Weights of a small mixture-of-experts language model, trained from scratch on English Wikipedia: width 128, a softmax router.
Below are experts of layer 12 (counted from 0) of a mixture-of-experts language model. Rows are named router (the router's row for the expert), gate (a neuron's input weights, with its number), up (a neuron's input weights, with its number), down (a neuron's output weights, with its number) and show model dimensions 0-127. Each number is 128 + 24 x the weight over its row's rms, rounded and kept within 0 to 255. Numbers have three digits each.
After each expert's rows: "mostly gets" lists some tokens that are sent to it at least half of the time. This comes from a sample of Wikipedia text that the model never trained on.

# expert 22
router:119132129136131079136136110131150156091148149122095118106144133158117185107160113128127112170144145084122146123130074118111114191114106115133108149125120082125107108126092125165105196097146164144177126109108167137147129158130100160125107150073163146124147116118159122128133137095075145102111132137111102136161130150144127115104128126112108115141123173133113145124139168114094101145131
gate1:088154118145134160153140102143112104104113141115129101125184138132119162134084140187145144176132162103158116132135127118130121135116134187128099142081161151141114109161105128135154126111073149120135127128137152152155100146112124160130123110123168150153121130127127122113118076112111089146134117128073140095105198118157155158125167113117138135104154119137100124171108134117115098131159
up1:101140134127138142134093087118108106115140130108122110126169156176173178151159095147132129122132152093112112128109127106144069099091122154062150132108149122123131116156113120136140129128128150099186161139090115111119110150147120194135115090136161129147127084124117146096114096121123128113134136121105128085108191130134119140135149125116154109164184151107119152160129138136118122138117
down1:126084137123130145115160113131092135155079183120148113136140177139157106175119100125132117121136136109115135153088114142128135053086135127130185137135137158132094133114148092148157137135096137129119106109161118140115084110156120154080143118145125144136100111162122104091109128120122137105110125146157103108098144096103161131176130136139132122127104097140148114121119150120083075083113
mostly gets: " film", " school", " government", " football", " music", " public"

# expert 42
router:127133129119127136151128059156156162119085128120115101105144120155120123086125117131096082175131124127095131134136118154088110173136154136120120152150115124119103103104132156161115162102148158158165134099122134137141113147121138192141100136096159137120163141082143104109149130127126104113133159139067134118147116166141082089108167103116140132156116119086130150136122132074109140141155
gate2:135114149111150152150132090149171139123086130125144104138132128151146126122133089102103083135128145124116149142169151134121113102137137152124148152137123129146117084094100122126159131130149151140149110088075116183158092138147138134088082120119134123134126122137116120121132120114149127147160145108079098161177114130112124154086183070132120122136094126147126133171172098086081141115092
up2:139136064105124113108130113170153143125096143107108152141115143112150126113195097132096099097123119154144143132135145149121104135114120182126154137159139163137181122107077162131139147119092149185105135138142152120135111143117128139118119117088135089145090142090132137133131140148174151103120131149124126164098174129148060155163113134142149137165125146122148134103148097111108123125110
down2:143153128090110128163139134114137135159125127145162114175127133121119096168177096155146158144122145148115128131113206119143095105105115098091153089150139137141130126137129091104133070139147087117148069100070125124143109128116118148152145153152123117105128123131162141116152113138103118119122153124118118138092096079138131157087137112150090126106151122095126161083127091132109130125113
mostly gets: " cons", " int", " comp", " p", " ins", " ret"

# expert 60
router:116141155130100104145163119141162149104150174111091142128118154157141143099146103158114077163186179094120072100093125162102101147114144111142117129163107107122088127139104152138126165105134156167144140129127135166122107179148108120176092147098140136120152099118127133118162142134090133129121147150145136151104117123128143094099099103121080127119125135125120108127099137116114110162165
gate1:123148101162127119119084141081107091155146195117154142167122130139165110144122130142096101143128139140163145155121121131097108120135121170093106150136103124117159142102131101103124133077136138162145136118117153143112128172161137109156145160125126157138126115145183113095092166123132123095140102142131105173091130134097160123132138106101109130139079129153156150167117080103150120093108
up1:153100120112106140144107137144130127171136108185075135106136138150107165155200137126157140094119140156096170145152135152098108093127148135104136102132146132139138153119139106101131111159170123156114119165145100114131117151147142141119134107140143140132128101092072119141153118102141193135116074090132155158113091125120113132114098161105157130114109103093138155140109137125134125101172
down1:150141132101126120101080155141139131123157133160136128129134160068117131146131123171111127156104110113138154093082107121150134143144115139086121164132162135123150117115089146150132087147129108122124121139136097195138103117178097140127092153135161117123146151142138139116154153137098102161124153098152125123126128181100117126102098101159168123143175120076124136109153195122117118148133
mostly gets: " United", " South", " North", " British", " European", " East"

# expert 47
router:133125102111104116151153133141154162106088171098101118131125096142106154138129075166134114156149150090129101105118105143102097115070153117167113112130104121098126112105133130107132123116143160112171148132116136181181093163147081111118121132125146138122167120099150101105148116118084153166168146133117107145129109164137149100106105089119118132137131174139130140162145144106101150117096
gate7:105157134168153134124150119152125157163097157132127087105116114124106119104087104103071140120151128128135149119131086143139132143162181112111121159124156087156157105146114173127134130146161116125172142145138138135149101119166116170102107097156144163073123131119123138145098156123112106134081128121102103141153084095097127062123131148132122113119162114153147152138126087136107108117108
up7:117094097127111179102115129114171099157122121144085136112162144152146140136138174134155136153084121101115142128122172109135116112094112097125120152133140112108093123121113124140095108127106123116112081140126127138140101127128142138160144103136128062102120111088132104164169154118162148150141115102177110107102138085126156082145129144125145121120100085184136152081158137093121137162131
down7:138081138118130120092134124136124136124129118148137126108132146127156143110152124135136119101126126106137115123170112140086119115126108128133090096139121131137147145073162108120087134105097195120129158128140131169158127112114157151114147190111191123122092108162134108079135118100152120103107146128123140147115141160140170108127126158134133074147081145085126130132163116069171154146161
mostly gets: " across", " within", " Died", " near", " throughout", " in"

# expert 30
router:158106093123123129142109132142137129086115158077118115099133126141095138130117111113065121141131155108127090112099115151090086159124168124141106121153115157101105114094113152139108139097149152124118089128134164148138108180156099131109114131126149135098159120082167114120144158124078167114166133152126103150122107175133108122119134087138096169117155192121136140155116142114122138156139
gate7:145105129126135107157167126099153102108115128143119110105165135163158114138094137137115152101109147136074069183105132125114142127125094154101092158164144141151149135121120108130140151144089157140100104116123125110141113139148150134141100138085078142112127145091141136126158159108154185142101127123163140140105114106092179123127146123114134119122149162148144152119134152128151098208124
up7:148115128104149153146100137146114049148099116160114111182110111145124125160099124152105138101131157113123110150111155129126130159128082129107071133107139131132138119124166108101119179158106155120107139107153126110133158147145142105184101159089110166100147151085115148144139166150180163106120114143155118161123122121077149135130125107120152098125158159156125112129138104122136109138116
down7:125130135141143143168152174126098130106137138129151139145116134127114140150081157084147111123117126115110120162109111121113126094142177142110172093102174145096141155138081143132116124101094130161129146079127105068139095096132121117091137113128105170112127132132142128106157165105121156083113133116140158105150163126103149100131164120160124165131166143119102146106190143149113162141143
mostly gets: " against", " with", " among", " using", " under", " about"

# expert 1
router:161135116092115096158149118151141129116091124111117123134140134145129141086195130131131103160120146124133111098072127164127106158097122130125139140184114100119105099065113151167150175100166159164180125099145134163145131136130125154153111123122116165143173148087148112149159105122122166111164140134131111145108138152171116127107141116106102124146142120113112101144103166104118148135135
gate1:148113112103125094103158127134155121132079139130172137129131140123138117071160121119096121138105070150147113118133172118143142138139176129207125103137131102117137148113140135135130154124098188122155132148099123136145077117120110185143105155108156097151118151137129103082160106120128144147157173139141101145111160134119164101143172128144091145144156132152103118116125135130142111111104
up1:175108150120112126160104175124119083105139145124149108150139144139129121114120134141139115120103105168173073083103113103138108127135069130189089144164106151105135161116117121157130163124158124167194124092166130150136086122139127121122143140104130131182147118135101122140166113103117144176145127116110120138116141163184153100101144115132125149125120133135112101098121115114131140122130
down1:116130124128087109123097120111125147128099155133144130149124112176111104138115120135125094098092122131140137123162133155159138139183139096111133115116201087090154121152131161154140107121115168160078106116209100174124152114168138141123117116161158125105139159130140123094100162150127140103140104104122105153122157139097143140141103126095128115106154141129130089131100144149173146134124
mostly gets: " comp", " Comp", " det", " Marc", " Exp", " Ferr"

# expert 27
router:128127069154124114160157107151153149133121149138115095080159142145153140122153127143105122153130132118098112112132118177097114171097176107136106120156133138104136112095151159173121139114162161151183133101111152152116115149118116131141141130093138127117178122108135118135124116114122157155166132142122134137141072138151144090104095094126099111089096130118128136190126128082095092109140
gate1:134140093133112090122113148128152120137201179150105157111096121135135096136108150151095142127154182155112133103118107118154153127153138100138109124126107145120114122084147178113103109119098170125123103126131139172138159145103147150148144126116141100127111154115114142057156142119138125148174136123114108126111074102120119106098112148087134112157122105136084158157140145108127124171093
up1:103120084117123123094099152153137122132181113141112140075113128129144116097137165103140162198141127135174118127119119098126114100137114117156136115105098128124097131145136142137135135167127141122145137125124159094089151147108116143115150132183127122123101141146115147120163113173086128138167129156141159088120118117153090141092111122058156144139121116147125139185137103072157131124125
down1:144102137142070121096138121144183115130138126166139150152094139119131138150158137131133186137113109148086159066130125127119127153188143114137136123142157135163135135148188136094122098135094143134125104147138118106155120121089132076119130178146156119116163121116138100109123120103137152135146114176143163136095113131153118138107158099135173116116158084125123156147109155149104139113158
mostly gets: " al", " C", " ass", " res", " v", " i"

# expert 43
router:140140117147093122157131098138126144110109122120110116107147142140103119135162103143130108142143165079130124112113097161100128175112138123163094109157106109076103138118082174151090159082132156121156119062113147170137102155106083145114107165090166168139151114133147114117132124130111131146152158172102131163133125130142112138134114108101087147143141145104093116155124144097094140133124
gate17:127127100169140111117144120107159096151114117094127130104170135120149104098137097169133166119137139064160106096138147118115164113124141133169125121157137112120081139134107136159142129141137138141060130162161154161148109124102187101094136141097161107168113126114119113121127073122128107181123144152125155136174137133118138132142150117153101113142118114133093125132113121131146087167168
up17:096135097118165162102123177147100123106162172170136143113047108144144139126122149099124118146130158123074149125136100139118126153172078104117138123150110199151127133124147093111132124110120114147146114148116128102142114144160120079131145134136073092114124162114145178125127131135150144106149118139127142099089135124118111130134102139113148105098163152126168132117147160125097108122132
down17:161174119137127148139093115153091095122167113106138108137164099168163124153111150147098145120133094117106123133129091132101076105142112121125154215121096102147074124145128114126104136115150122116136111135093148137170156137142103133159086143133128135091109138087095131161135145136120142132129098127151171163087143128160104104111153115126151131084107143128161141102141112121109109107133
mostly gets: " though", " although", " which", " Malaysia", "which"

# expert 40
router:133124125100091118128132118138142124129136131123132130100174125158089119127121124121127119189165161092122123119122094171091103139113150090176114131134090094119100112135145159132109136095185148129151117127142166148144114162166129147113113120095154150144161106147158125086130121157107121116155164142118127148138174141116133113123080119104093159145151152118162164119103148100083165119177
gate1:104091129124120145124133086128159117160160131088104142121144159133098097116122107118152156208176151120104146128148098154143115162136104134156133073108127102088092165139104134147121142085132118147105127097128149164106118132109165114109115118150098099127124127158144161098114099103134113146146151172113106125090180125111117111142137128102117136149170127104112175095122140117155136148150
up1:165097130164096107060103130166108134119139130119168137129072110129172115080092152172111122117105153058122102127107159116137106137135128152166165124139127106143139093128151192137128150123133103078171111145131124131125121123119123155133128117128148107125168150135122111145137083093134150108143134157161149110116102127137135146111098107123155130143143151118130096129119161117142078118144
down1:101190114106117141185142100133114145108184097139138139137176122079113117140117141089133132113156111138149107150129135146133187147128099096114132098171114141131117157113143113122140165129144123147144140181139115137133132144152144105099127098164130154122160120121107139092123121150091101161072111130119154115122133134144079107149119175110160179126148118152166146124127124140140146089139
mostly gets: " States", " York", " England", " Germany", " Canada", " China"

# expert 12
router:129115083136089097144183143161137159116104188105130125111115152166100153131139081126100119134152154082127108101138121137072114160115167132145113153129096115140095087122093168135110144103122128122154114130104125147112106143110087100143138147104133161127181121117140104128119143117105154111152142107127134124131102131103128143119133125118086142142119142062123154155113161099078136161112
gate0:083136121152091131141128147102122142113085116154089137076119136136122126117100090161129141100127118077149134120110085095138132150137169138145138102119071091119145100144099149150138123105156150134183146158126133124129130119128153135128096147125142115128126116117097128141122094106063172129095108126096131139123115117112152117060120154127156113090118120137134173100157110074137090132121
up0:140134094038076138138123166136121130136118121152141143095127116133143121091137111160105160112126119179101127105130126093117127145167101143132115108128126097116178126122133091149116124115173124125131182095107131150117122133142124137093131194130131134177115129110113138167137123136116149140131103152161130119156118150117186126110123138148135118125097110088168105155107081162118114120093
down0:110112142109170123083158104096090114133151160116074124081167129167121142122160131108117131093133108113124116121096108145134142123097133154159113137140095150109123137112090150125142139122157158158160127123082083097201161120113101139126154108163106150125156083103112121137101145096159100116134121126139133127107149114147124058148131141096141120097136142133122142168158107152142119130124
mostly gets: " &", " GBR", " AUS", " CAN", " and", "now"

# expert 57
router:131127100103136098123148144187151118133136165116079136100157135166135136105103127140098106162143140117133126109119099142139065156094165105121113100162089121128099129110146142155141119097124146181139113110119159149117092144155097149131100135132153132114168155118150111131152104124112130124150166158114110131143104107138137111110105088109104130157170159096088157197101129117114123139162
gate1:161067129127135137106127086155144128160154132097116086109172109103133145109107142116153113153136139150112115142129118133111119167155096118153116138127115105118108130111119144137141126135149156145093079129098111166134152122107132130158165139102121143129161118128128151188162105137067118103137188152075065094158114141098133111133112150165145114123155164132115134157105132117120110132167
up1:175111107092136144141153137139128120112124146103127165090151163147120140182148118131090165157123171132155144156118156150131142149151110135130157131126168131111132126129101127126064144122191121143147118133151132105115118138147107115142142086148107127087120126117128156135088131094140100101143144137174147137154148104123131161117140189126109157145157158137137145119086122119135065070131
down1:122148130116116093104072101097132146158118108157145159158137093112114132133095147172127125145131111165163109111107140099133070122146115164107132110093155125142122151141108152131125139131128082091175161168081107172098126147083132093110150091131101132144112154120138136128119150103110161135094113155135124096109127124111142158128142124125077155123148120157096131152117130134068092134118
mostly gets: " inter", " re", " dis", " Inter", " mid", " Mid"

# expert 21
router:115135135137135103180110119104143147115148151070107139111131157162103169141143103127108067138149139127118135128129115142092108166090130122112095123122106130109079128095091146147075135094136151140128159058093150155127104144130123141141087140127125156130143146120199106116112145138108131155100120154111098139172128154127092144120127111138110124159138150127142110157119167124078145127129
gate1:080163121129127122105141106139140154156109174105156131137111153130134105162143114107083123087153132095111139126136143154100094138120136118131145159148131132121136125092105163145121118095121159157119168094127136115157148119159102108177127103128102105135107065132103099152132099130095159169150128160162125116148171133140118133093121087144067111118125138180122111123162099098093139128110
up1:122152109111170146114129140139138125090108111151125165156158118149080090109083121112094127121170157126173133149144139116124104122151135152133164115169139129114179135133100120116114136186106138148117112133103118155092157131176124157111125123158169137149136168121160120129146120095119147135106136152119159130125142148139099121165120173128137111163146143146057145140130086146178102151112
down1:124098097131135087139135127146118119133128152106122148121142101139165091136158111138144104120148179115176142137119105177186131110118131111162077132161118132111160162092118126150125127128143082115137094137097142145143097149132075101166126128116166073147106143158134113105126095087128138134159144142113112126055131114131116103142137104120153127113085140100095127136105125085146111144139
mostly gets: " book", "finals", " story", " project", " box", " color"